From a checkpoint of a small mixture-of-experts model trained on Wikipedia.
Size: 8 layers, vocabulary 32000.
Experts: 96 experts in each of 7 layers, 240 tanh GELU neurons an expert, a sigmoid router.
Below are experts of layer 2 (counted from 0) of a mixture-of-experts language model. Rows are named router (the router's row for the expert) and show model dimensions 96-191. Each number is 128 + 24 x the weight over its row's rms, rounded and kept within 0 to 255.
After each expert's rows: "gets" lists some tokens that make up at least twice as much of what it gets as of all text; "comes before" lists some tokens at least twice as common just after its tokens as in all text. This comes from a sample of Wikipedia text that the model never trained on. Tokens count by the router's weight.

# expert 10
router [135 191 102 138 122 112  94 152 137 136  73  90 153 122  96 149 142 145 142  66  95 137 133 117  98 134 136 118 134 108 133  98 116 134 120 132 120 161 108  83 198 126 113 128 114 124 104 127  92 165 114 112 178 118 166 122  98  68 190 171 113 115 124 123 122 131 101 115 146 126 119 128  80 119 130 112 131 135 124 127 109  97 161 144 150 149 146 126 120 133 156 112 161 124 136 143]
gets: " with", " —", " up", "–", "-", " due"
comes before: " the", " a", " with", ";", " to", ":"

# expert 40
router [142 205  87 108 115 103  80  93 161 135 111 106 130  97 120 168 118 131  95 145 128 167 116 122  83 137 144  72 113 135  99 114 113 112 142 135 132 151  89 171 103 155 140  96 147 132 152  97 126 151 144  98 143  90 107 122  81  89 163 115 134 129 125 168 124 143 131 143 124 112 143 150 107 122 128 116 136 134 127 144 115 125 138 101 107 122 155  44 131 127 157  93 143 100 131 114]
gets: " 10", " 15", " 8", " 16", " 12", " 9"
comes before: " |", "th", ";", ".", " May", " March"

# expert 2
router [121 160 163 112 125 123  73 144 109 136 122  46 133 127 142 107 129  94 122 148 113 104  96 128 129 123 137 108 135 113 116  90 143 151 117 127 168 137 102 153 119 157 117 138 121 124 154 109 112 126 120 147 136 132 146  79 117 114 134 129 107 170 118 142 106 151  87 131 131  52  93 198 128 136 128 148 148 155 129 105 120  91 107 110 135 140 139 136 131 113 121 119 136 115 146 122]
gets: "|", "\n", " is", " a", "-", " ("
comes before: "\n", " a", "born", " an", "The", "American"

# expert 37
router [161 192 126  93 126 121 146 125 140 168 122 141 143 124  94 109 130  98  89  85 150  94 151 110  98 104 125 129 134 147 130 101  83  78  66 124 150 139 144 132 139 123 136 141 141 126 109 121  64 164 135 131 134  79 150 165 177 125 122 117 125 153 126 130 139 137 140 128 118 144 114 121 131 137 116 107 143 136  86  73 155  79 119  97 141 143 160  98 125 113 152  87 163 108 145 116]
gets: " used", "ed", " released", " found", " made", " said"
comes before: " by", " to", " in", " that", " as", " the"

# expert 85
router [137 165 131 100 124 113 101 138 166 140 103 114 134 113 143 137 120 157 121 101 115 133 129  99 116 108 126 120 138 113 124  85  99 138 134 133 104 133 101 150 154 137 126  95 111 125 130 102  92 156 140  99 127 104 155 125  73 133 120 152 138 138 138 139  78 105  96 135 170 101 132 121  78 135 128 131 101 117 134 117 109 129  65 112 155 121 153 132  86 157 155  71  89 117 165 126]
gets: " one", " part", "ation", " end", "ment", "ism"
comes before: " of", " to", ",", ".", "s", " in"

# expert 42
router [181 129 158  98 120  80 106  48 128 141 154 114 137 112 121 150 128 137 103 108 157 124 160  95 140  77 119 170 138 138 114 114 143 144 108 100 123 125 107 173 139 146 151 129 153 119 149  87 111 158 141 123 127 111  97 167  80 112 136  87 110 144 147 131  86 162 118 118 167 118 123 145 140 146 133 109 162 139  97 154 148 135 106 141 149 145 154 108  98 134 127  76 158 113 126 130]
gets: "\n", " Dame", "turn"
comes before: "-", "\n", "|", "The", "In", "Species"

# expert 80
router [114 179 116 151 128  83  88 125 180 131 155 120 136 129 134 140  98 110 100 135 109 138 139 153 122 141 122 140 130 186 132  82 124 150 141 139 143 159  82 181  83 159 150  98 123 117 144 156  96 134 127  99 130  97 143 109 139 121 169 136 109 168  95 137 104 159 116 143 132 107 133 143  97 146 132 105 148 164  84 103 145 116  97 106 139 116 106 124 109 111 157 117 182 116 112 121]
gets: " 1", " 2", " 0", " 3", " 4", " 5"
comes before: " |", "th", ";", "st", "nd", "rd"

# expert 67
router [155 134 135 112 122 119  93  69 131 112 107 130 163 103 105 124 112 144  78 107  95 153 126 124 178 131 107 108 142 123 162 143  81 156 129 123 119 144 156 147 107 150 125 153 144 120 117 114  89 144 117 119 158 100 169  67  90 132 188 112 140 133 138 187 102 147 122 135 147 113 139 146 131  80  83  93 123 152 152  87 162 124  88  78 165 161 138 152 130 175 166 145 120 101 167 106]
gets: " time", " name", " years", " year", " number", " series"
comes before: " of", ",", ".", ":", " in", " for"

# expert 47
router [129 169 146 104 125 119  89 108 167 157 116 105 139  92 137 155 115 132  82 122 133 121 178 122 122 141 106 127 123 129  99 119 128  97 119 129 113 148 125 139 133 156 144  98 149 120 167 170 106 161 141 143 126 124  94  84 134  83 160 163 160 138 163 138 106 148 112 132 143 102 120 141 138 164 133 120 168 157 137  77 144 145  73 117 139 107 170  94 139 131 135  87 103 102 114 141]
gets: " which", " University", " work", " City", " School", " died"
comes before: " in", ",", " of", ".", " on", " at"

# expert 34
router [154 138  84 144 123 116 120 151 162 151  96 133 104  78  94 123 145 175 143  92 136 103 112 106  87 154 134 110 113  85  75  91 104 138 127 141 108 101  92 148 162 161 141  87 117 109 149 124 127 136 144 127 144 131 137 128  99 130 146 117 117 154 121 125 125 173 132 126 152 121  93 136 118 126  84  69 149 124 134 172 130  73 110 101 134 104 147 149 149 114 108  78 143 103 154 101]
gets: " in", " on", " over", " at", " under", " out"
comes before: " the", " a", " his", " their", " which", " an"

# expert 22
router [164 112 123 115 120 124 105 100 145 130 106  80 118 126 129 171 132 128  97  83 122 129  92 128 145 126  95 107 118 143  87  45  90 167 115 110 155  92 154 167  96 118 120 136 127 112 118 128 125 168 150 120 139 154 129 129 134 110 144 133 162 156 139 127 108 162 134 144 113  62 123 140 109 170 116 116 172 114 127 100 123 128 124  96 134 112 105 152 113 109 126 108 165 135 155 115]
gets: " and", " for", " or", " &", " nor", "for"
comes before: " the", " a", " his", " other", " its", " their"

# expert 1
router [122 151  93 134 113  64 101 109 145 100 120  95 119  85 120 109 138 118  75 117 103 126 157 142 142 148 143 144 135 120  77 133 120 130 132 102 156 143 122  99  94 147 134 140 148 126 163 118 132 198 108 115 165 107 145 156  68  83 175 110 141 182 101 130 124 112 120 138 137  46 128 139 115 142 105 113 155 131 114 130 147 118 118 143 147 116 136 116 120 119 125  94 113 115 123 111]
gets: ".", ").", " 3.", "2.", "1.", " ==="
comes before: "\n", " The", "S", " It", " He", " In"

# expert 79
router [155 129 126 122 123 107  23 107 180 148 173 100 129  96  75 162 117 143  89 146 103 115 150 109 170 124 154 146 126 145 117  50 113 151 116 113 137 151  71 172  85 154 131 139 148 123 117 116  80 126  98 157 140 106 132 122 129 140 113  99  62 169 116 134 103 138 117 119 157 133 130 148 142 175 103 111 124 141 119 135 129 148 114 143 155 114 139  75 137 116 140  98 147 134 164 132]
gets: " ", " |", ";", ");"
comes before: " |", " ", "·", " Votes", " %", " Title"

# expert 33
router [165 147 131 113 138 135  80 149 131 139 120 116 110 132  80  99 127 139  93  97 140 136 129 113 138 114 105 125 112 101 125 128 137 145 124  90 168 119 121 161 152 147 124  95 122 130 134  96  97 144 124 155 119 132 142  98 113 140 103 125 106 214 122 184 119  98 130 128 121  93 123 135 110 162 114 127 162 119 116 135 138 118 133  90 164 154 120 143 121 104 153 122 161 125 131 133]
gets: " a", " an", " 2010", " 2011", " 2022", " 2005"
comes before: " |", " member", ":", " (", ";", " new"

# expert 39
router [148 115 126 113 118 106  87 114 101 145 118  31 130 103 120 149 151 160 104 134 139  91 160 134 168 123 124  92 138 127 145 112 140 115 117 131 121 132 118 177 119 163 137 143 183 121 134 103 108 130 134 151 115 131 138 121  89 103 188  96  88 134 139 122 101 110 125 138 145 150 110 126  87 149 147 118 136 125  93 138 128 112 134 133 154 150 137 122 129 122  99  94 152 107 141 119]
gets: " |", ";", " 1–2;", " 13;", "4;", "3;"
comes before: " ", " 0", " 1", " 2", " 3", " —"

# expert 21
router [184 143 109  70 118  93  90 116 143 126 123 122 124 133 113 129 137 114 119 129 179 156 108 131 105 149 145  94 134 104 121 116 130 109 104 122 173 160 116 157 121 146 179 154 107 127 151 110 149 160  67 148 124 108 116 128  67  95 166 147 127 135 143 141 108 159 101 141 127 111 141 138 106 133 150 120 126 134 144 126 137  96 110 155 154 160 114 147 121 106 133 146 130  43 132 123]
gets: " to", " from", " between", " about", " into", " than"
comes before: " the", " be", " a", " make", " his", " have"

# expert 4
router [160 198 115 109 126 137 117  68  87 126 116  88 123 111 107 152 121  92 107 115 156 135 148 146 139 134 126 104 132 153  98 117  99 130 132 124 122 137 115 141 115 165 124 142 138 124 124 126  59 154 140 160 120 139 130 118  74 117 170 126 130 161 123 137 106 146  96 123 164 108 105 130 108 110 102 121 112 122 131 148 114 142 100  93 137 122 116 152  72 131 142 131 160 120 153 158]
gets: " of", "ly", "y", "able", "ary", "ty"
comes before: " the", " a", " his", " this", " their", "\""

# expert 63
router [178 164 129 143 126 119 110 139  99  74 123 131 110  96 104 130 106 158 111  53 149  83 143 119 155  99 137 178 133 168 137 137 141 152 120 150 127 133 142 155  91 153 165 127 140 118 100 125 100 129  77 140 134 123 125 143 111 111 153 150  95 171 102 108 171 149 137 136 123  94 122 122  97 154 108 124 143 151 173 130 131 112 128 142 145 139 129 100 154 122 106 100 156  83 120 128]
gets: " by", " |", " among", " from", " in", " through"
comes before: " ", " the", ":", " a", " %", " Candidate"

# expert 50
router [100 151 141 107 124 131  84 132 162  89 140 131 150 123  54 141 117 115 127 123 136 125 125 130 130 129 119 144 129 159 101 104  91 147 106 135 121 109 123 125  96 156 164 102 139 124 124 160 154 155 116 145 107 140 114 146 128 104 154 134 126 128 110 156 145 137 140 131 162  94  94 120 133 177 115 113 149 131 140 116 132  93 115 171 118 164 139 146 120  96 124 127 130 139 124 132]
gets: "==", " his", " her", "---|---|---|---|", " ==", " career"
comes before: "\n", "==", "---|---|---|---|", " ==", "See", " career"

# expert 56
router [131 134 143 141 117 144 131 107 167 155 125 131 128 116 107 153 124 176 119 108 136 102 117 133 121  85 123 108 130  95  89  92 103 144 125 112 153  94 128 195 187 156 175 154 115 119 140 115  96 153 116 109 134 137 149 111 110 136 149 132 135 156 147 143 109 151 110 132 128 116  75 139 132 109 124 146 147 134 114 109 139 115 119 100 136 166 171 106 140 103 151 132  93 135 141 152]
gets: " of", ")", " for", " Of", "2)"
comes before: " the", " a", " his", " birth", " Representatives", " this"

# expert 51
router [137 125 100 146 127 112  91  71 132 102 110 117  80 113 140  98 109 163 101 102 110 122 164 142 164 146 131 127 129 164 101 138 114  99  83 136  94 147 113 100 114 128 140 101 163 124 148 141 131 103 112 104 140  94 165 150 129 137 152 121 104 119 168 155  81 118 108 134 169 101 105 101 119 168  76 117 136 146  98 132 122 153 116 146 102 128 146 122 125 148 157 130 120 104 147 133]
gets: "er", "en", "man", "son", "ers", "ton"
comes before: ",", " (", "'", " was", "e", "er"

# expert 69
router [147 148 149  97 125 137 111  91 136 148 134 105 110 118 104 101 119 122  96  98 131 145 153 126 120  99  90 158 150  87  92 117 119 157 120 111 157 132 157 124 175 179 139 119 145 121 107 138 115 191 150 171  93  98 148 128 122  79 167 116 132 170 118 161  91 119 119 163 169 100 149 165 129 130 146 102 104 107 128 119 116 128 107 157 143 138 138 149 116  86 167 113 119 133 125 158]
gets: " States", " United", " York", " France", " Canada", " England"
comes before: ",", ".", " |", " States", " and", " City"

# expert 83
router [129 168 120  95 121 136 101 126 180 101 114 110 150 125  86 167 127  95 122 126 114 130 156 113 139 133 141 105 131 168  97 108 113 165 140 108 149 168  92 198 111 155 134 108 136 128 131 124 126 135 158 104 116 124 148 116 159 111 157 116 130 175 131 196 127 150 110 122 160 103 125 124 130 149 124 117 156 153 154 115 114 108  94  72 158  93 116  90 112  91 181 139 134  86 133 140]
gets: "s", " \"", " '", "es", " “", " ‘"
comes before: ",", ".", " and", " of", " are", " were"

# expert 30
router [ 93 128 132 137 119 147 117 106 162  84 146 122 145 119 114 119  92 117 103  85 112 122 155 152 120 139 101 159 133 103  72 134 144 131 118 124 151 104 128 125 131 212 122  91 137 114 131 151  76 127 125 157 117  70 169 111 105  78 140 117 127 145 157 130 149 120  69 131 151 115 141 125 131 124 149 118 117 140 176 126 168 134  94 132 138 130 122 133 117 106 132 141 161 126 131 154]
gets: ".", " New", ").", "\".", " London", ".\""
comes before: "\n", " The", " He", " In", " It", " She"

# expert 3
router [145 145 103 144 120 128 120 130 112 148 152  66 145 116  64 138 127 149 110 126 141 136 156 125  79 138 115 169 149 109  61 125 102 174  95 107 128 143 123 153 124 172 152 114 134 122 114 148 147 183 137  94 134 103 156 104 125 137 138 134 115 137 131 158 129 136 120 146 150  75  79 144  71 149 138 105 174 177 153 102 146 128 113 113 159 114 132 122 144  89 152 125 152 113 132 125]
gets: " as", " –", "),", " including", " -", " such"
comes before: " a", " the", " well", " as", " \"", " an"

# expert 72
router [152 125 104 121 124  87 105  88 158 156 122 104 110 112 126 136 136 129 110 153 132 138  96 124 100 135  99 116 146 165 132  69 117 144 128  89 114 115 105 156 142 117 122 117 181 120 131 150  97 145 139 161 193 128 195 129 127 110 142 142 128 127 111 118 107 134 123 133 148 131 110 135 125 151 160 118 160 107 105 141 161 125 147 120 142 160 122 111  91 149 157 141  94 117 117 156]
gets: " first", " second", " then", " later", " team", " season"
comes before: ".", " in", " of", ",", " round", " /"

# expert 74
router [134 146 142 119 126 122  91 132 106  89 132 100 137 136 111 112  98 124 101 100 139  84 118 101 135 128  99 173 130 104  97 124 155 154 104 136 183 167 100 145 145 143 122 148 111 122 145 133 142 125 138 154 109 148 151 155 129 108 119 148  99 150  98 172 114 165  88 132 121  77  74 148 104 161  86 120  98 151 109 108 148  88 109 103 143 106 110 138 155 130 133 130 126 121 126 122]
gets: " /", "–19", "born", " politician", "age", "aged"
comes before: ")", " of", " (", "),", " (0)", " player"

# expert 58
router [159 202 115 194 125 121 101 107 133 121  81 125 119 107 125 118 174 135  91  95 119 113 126 100  83  91 112  96 151 162 138 125 156 121  87 116 175 139  66 159  75 129 106  80 158 119 134 130  89 177 110 148 134 120 174 106 136  93 110 112 152 157 151 121 136 169 149 135 119 116 113 169 117 156 141 112 124 115 118  94 124  99 138 120 131 113 127 161 113 126 147 137 155 114 162 154]
gets: " was", " were", " had", " but", " been", " would"
comes before: " a", " not", " to", " the", " in", " also"

# expert 53
router [137 153  78 160 115 115  97 117 169 117  83 108  98 133 109 117 158 111  73 129 111 122 121 115 133 124 139 139 133 143 133 125  73 178 131 135 118 119  97 146 114 119 142 137 132 118 139 132 153 128  95 129 176 132 158 131  90 134 114 130  89 143  95 177  80 161 110 113 116 113 134 153 134 131 124  95 163 136 111 104 135 120 125  79 162 118 177  97 106 105 136 120 146 129 152 157]
gets: " ", " Total", " re", " total", " dis", " pro"
comes before: " |", " -", "·", " votes", "●", "whose"

# expert 82
router [156 111 100 172 123 127  51 150 126 152 143 108 146  72 103  96 121 131 118 121 148 147 159 142 141  95 103 116 119 105 108 100 149 120 128 114 167 169  85 188 122 129 132 100 149 135 127 148 110 130 134 159 125 141 121 133 146 105 154 128  80 153 146 133 101 111 115 124 157  55 100 120 112 169 133 144 165 127  91 123  99 107 138  85 111 100 131 110 155 137 121 129 154 107 165 147]
gets: "'", " the", " his", " their", " its", "s"
comes before: "s", " first", "t", " second", " University", " most"

# expert 16
router [140 149  95 135 111 138  88 127 183 154  90 117 119  66  86 106  87 131 121 108 109 109 100 133 134 123 133 151 146 148 126  71 107 147 113 129 142 141  61 132 114 170 111 152 128 113 133 148 118 122 129 143 124 124  86 129 126 121 146 124 142 213 125 128 126 162 120 125 164 116 131 126 104 141 107 136 178 138 121 109 124 111  83 122 144 112 190 161 144 110 137 125 138  80 196 136]
gets: " |", ";", " Pts", " 1;"
comes before: "\n", " ", " —", " 0", " 1", " 2"

# expert 87
router [119 199 118  90 129 153  60  75 115 140 142 130 116  85  85 125  80 124  99 107 145 138 163 121 145 136 114 117 116 140  97  61 112 108 124 116 133 130 120 130  94 147 151 128 164 119 142 131  68 129  94 133 140 126 120 124 112 122 165 141 130 122 116 119 117 151  90 124 186  59 112 119 120 114 122  90 155 142 158  79 164 131 137 149 153 140 168 143 155 153 169 123 120 101 121 126]
gets: "|", ".", ").", "\".", "|---|", ".\""
comes before: " The", " ", "\n", " It", " In", " Total"

# expert 41
router [185 135 139  91 121  91 133 119 105 131  67  83 126 138 159 134 114 122 146 131 132 139 148 124 153 103 118 155 134 121  89 124 123 126 116 168 150  97 136 153 115 132 100 120 128 122 140  94  84 125 130  95 121 111 146 142  87 102 173  99 100 155 124 172 147  99  72 129 157 119 136 192 120 105 136 122 135 133 135 120 124 117 142 106 113  89 140  96 144 132 132 101 117 105 135 169]
gets: " P", " S", " A", " L", " D", " W"
comes before: ".", ";", "ucci", "mathbf", "hylum", "PR"

# expert 60
router [116 142 139 152 110  89  64 123 124 119  97 128 104 125 107 170 129 147  66 105 163 120 122 144 142 109  88 172 133 107  97 105 131 180  97 130 124 139 101 129 159 148 149  96 128 122 128 112  92 155 135 146 134 123 169 116 139 106 113 102 139 186 144 127 114 118 149 156 132 119 122 123 117 134 135 115 121 118 133 113 116  85 116 109  90 119 121 121 132 120 122 113  94 130 141 134]
gets: " May", " March", " October", " August", " June", " September"
comes before: ",", " |", "–19", " –", ";", ":"

# expert 70
router [140 145 146 128  69  91 116 129 122 183  98 120 129 107 117 102 147 136 156 117 116 137 113 141 138 140 106 153 189 148 115  62 142 143 117 130 111 148 114 121 112 158 137 135 152 136 109 135 104 130 120 136  88  98  96 129 140 107 134 136 110 175 111 134 115 121 130 112 128  62  90 121 103 153 133 102 109 177 115 115 119 119 126 132 157 152 169 123 137 144 112 123 142 128 139  98]
gets: "===", " |", " ===", "==", " ==", "===="
comes before: "\n", " /", " classification", "---|---|---|---|", " 2", " 0"

# expert 8
router [133 152 100 134 122 149 127 122  98 163 135 112 128  79 111 137 120 119  89 152 173 111 157 125 139 118 116 137 138 137  95 114 109 159 126 119 133 131 132 130 117 172 128 152 153 122 109 108 145 149 106 121 172 170 153 130  69 131 154  74 115 131 109 136 156 108  90 122 142 117 118 146  76 143 156 113 122 141 123  77 158  98 129  57 122 107 105 154 120 118 120 125 152  99 145 106]
gets: " |", ";", " 0;", " 1;", " 13;", " 1–2;"
comes before: " 0", " 1", " 2", " ", " \"", " —"

# expert 94
router [160 147 139 147 125 121  94 101 131 141 132 115 120 118 110 140 141 141  96 122 182 150 131 126 118 121 151 112 130  92 135 107  72  95  77 154 113 118 142 110 132 179 112 103 113 124 139  92  84 115 132 151 127 124 133 170  84 104 114 140 124 116 117 125 135 155 135 134 127 153 149 138 112 173 146 124 122 129 136 105 132 103 130 104 120 134 155 134 105 118 111 148 123 109 128 136]
gets: ",", " and", "),", "ure", "\",", "ve"
comes before: " and", " the", " but", " he", " which", " including"

# expert 57
router [162 145  97 117 124 107 107 114 126 161 150 137 134 103 125 126  92 106 110  74 139  95 147 130 102 129 129  94 141 129 152 119 123 128 104  90 165 109  96 122 122 119 164 160 136 123 132  94 110 151 161 122 132 146 150 141 133 146 135  74 117 139 128 158 106 134  89 117 180 142  94 114 122 116 140 102 123 117 116  89 174 148  93 116 117  79  76  97 158 129 160 108 113  99 173 122]
gets: "ed", " m", "d", " km", " ft", " mi"
comes before: " by", ")", " in", " (", "^{2}", " with"

# expert 90
router [154 139  78 112 126 109 129 109 130 109 142  86 137 126  92 120 132 152 128 120 143 139 102 135 119 130 120 126 127 137 142 153 152 145  86 117 142 102  92 125 164 144 150 121 151 124 142 124  93 112 126 145 154 118 127 124 124 125 141 135 121 153 110 126 126 130 118 138 159 117 117 118  72 145 117  39 106 177 135 140 139 112 106  90 153 125 109  74 129 138 152  82 134 117 157 139]
gets: " film", " album", " music", " game", " home", " song"
comes before: ",", "s", ".", " and", " was", " by"

# expert 54
router [132 170 109 117 122 131 102 144  99 133 172 124 145 131 134  97 131 133 130  78 122 127 179 131 124 161 137 159 125 114 150 122 103 108  93 135 193 160 139 137 130 161 111 153 133 119 115 101 122 154 118 138 184 149 113 146 136 134 164  94 135 162 128 106 120 116  86 124 165  80 131 187 118 120 147  71 160 135 183  96 119  93 107  91 127 145 132 111 103 131 153 128 157 105 131 115]
gets: "N", "·", "′", " MF", " DF", " ITA"
comes before: "N", "W", " |", "E", ")", " JPL"

# expert 23
router [155 214 104 135 126  91  90 125 127 157 114  81 117 112 105 147 128 146 112  89 161 172 123 114 147 128 125 149 121 150 117 140 120 116 109  91 161 147 145 153 162 133 143 153 126 118 141 125 105 188 112 145 129  94 133 148 109 141 158 130 115 161  88 128 139 125 143 129 150 124 144 159 111  86 132  98 139 155 170 139  95 130  64 127 147 125 134 135 125 149 149 133 149 117 131 176]
gets: " is", " that", " are", " has", " have", " can"
comes before: " a", " the", " be", " been", " not", " also"

# expert 88
router [110 139 104 130 125  93 101 115 125 148 103  98 111 125  85 126 114 132 132 120 132 112 119 108  98 146 116 110 126 108 128  52 151 154 115 171 122 142 105 123 163 150 113 104 127 120 140 130 143 167 106 141 112 101 158 117 123 106 130 144 126 138 161 131 132 155  89 133 110 104  98 155 123 109 115 117 139 153 132 117 110  89 134 157 172 128 173 120  96 118 105 116 138 102 137 159]
gets: " at", " he", " He", " after", " she", " they"
comes before: " the", " was", " a", " he", " his", " had"

# expert 12
router [147 122 108 126 104 111 104 133 131 162 117 128 143 100  97 119 151 149 112  77 107  74 123 140  93 116 130 153 147 141 100 106 161 144  99 113 149 161  83 158 148 129 108 120 133 119 135 113 148 200 138 148 151 115 127 111  98 119 161 161 115 218 116 142 131 102 119 127 154 106 118 141 124 146 110 128  92 144 106 114  90 107 115 144 150 112 137 141 132 121 122 165 128 122 153 157]
gets: " |", ";", "1;"
comes before: "\n", " ", " 0", " 1", " 2", " 3"

# expert 89
router [117 156 106 131 125 114 111  90 157 117 152 138 123 100  73 157 150 130 131 102 103 128 129 125 124 129 118 129 139 112 128 118 122 104 137 106  85  99  93 124 122 154 138 153 161 131 156 129  98 167 148  95 162 129 154 121 121 115  84 124  78 148 128 134 114 138 114 133 158 110  74 118 139 137 107 121 126 133 147 144 104 105  89  98 129 115 153 120 129 116 130 102 130  83 113 100]
gets: ")", "ing", "\"", "\",", ".\"", "]"
comes before: "\n", " |", " and", " (", " is", " –"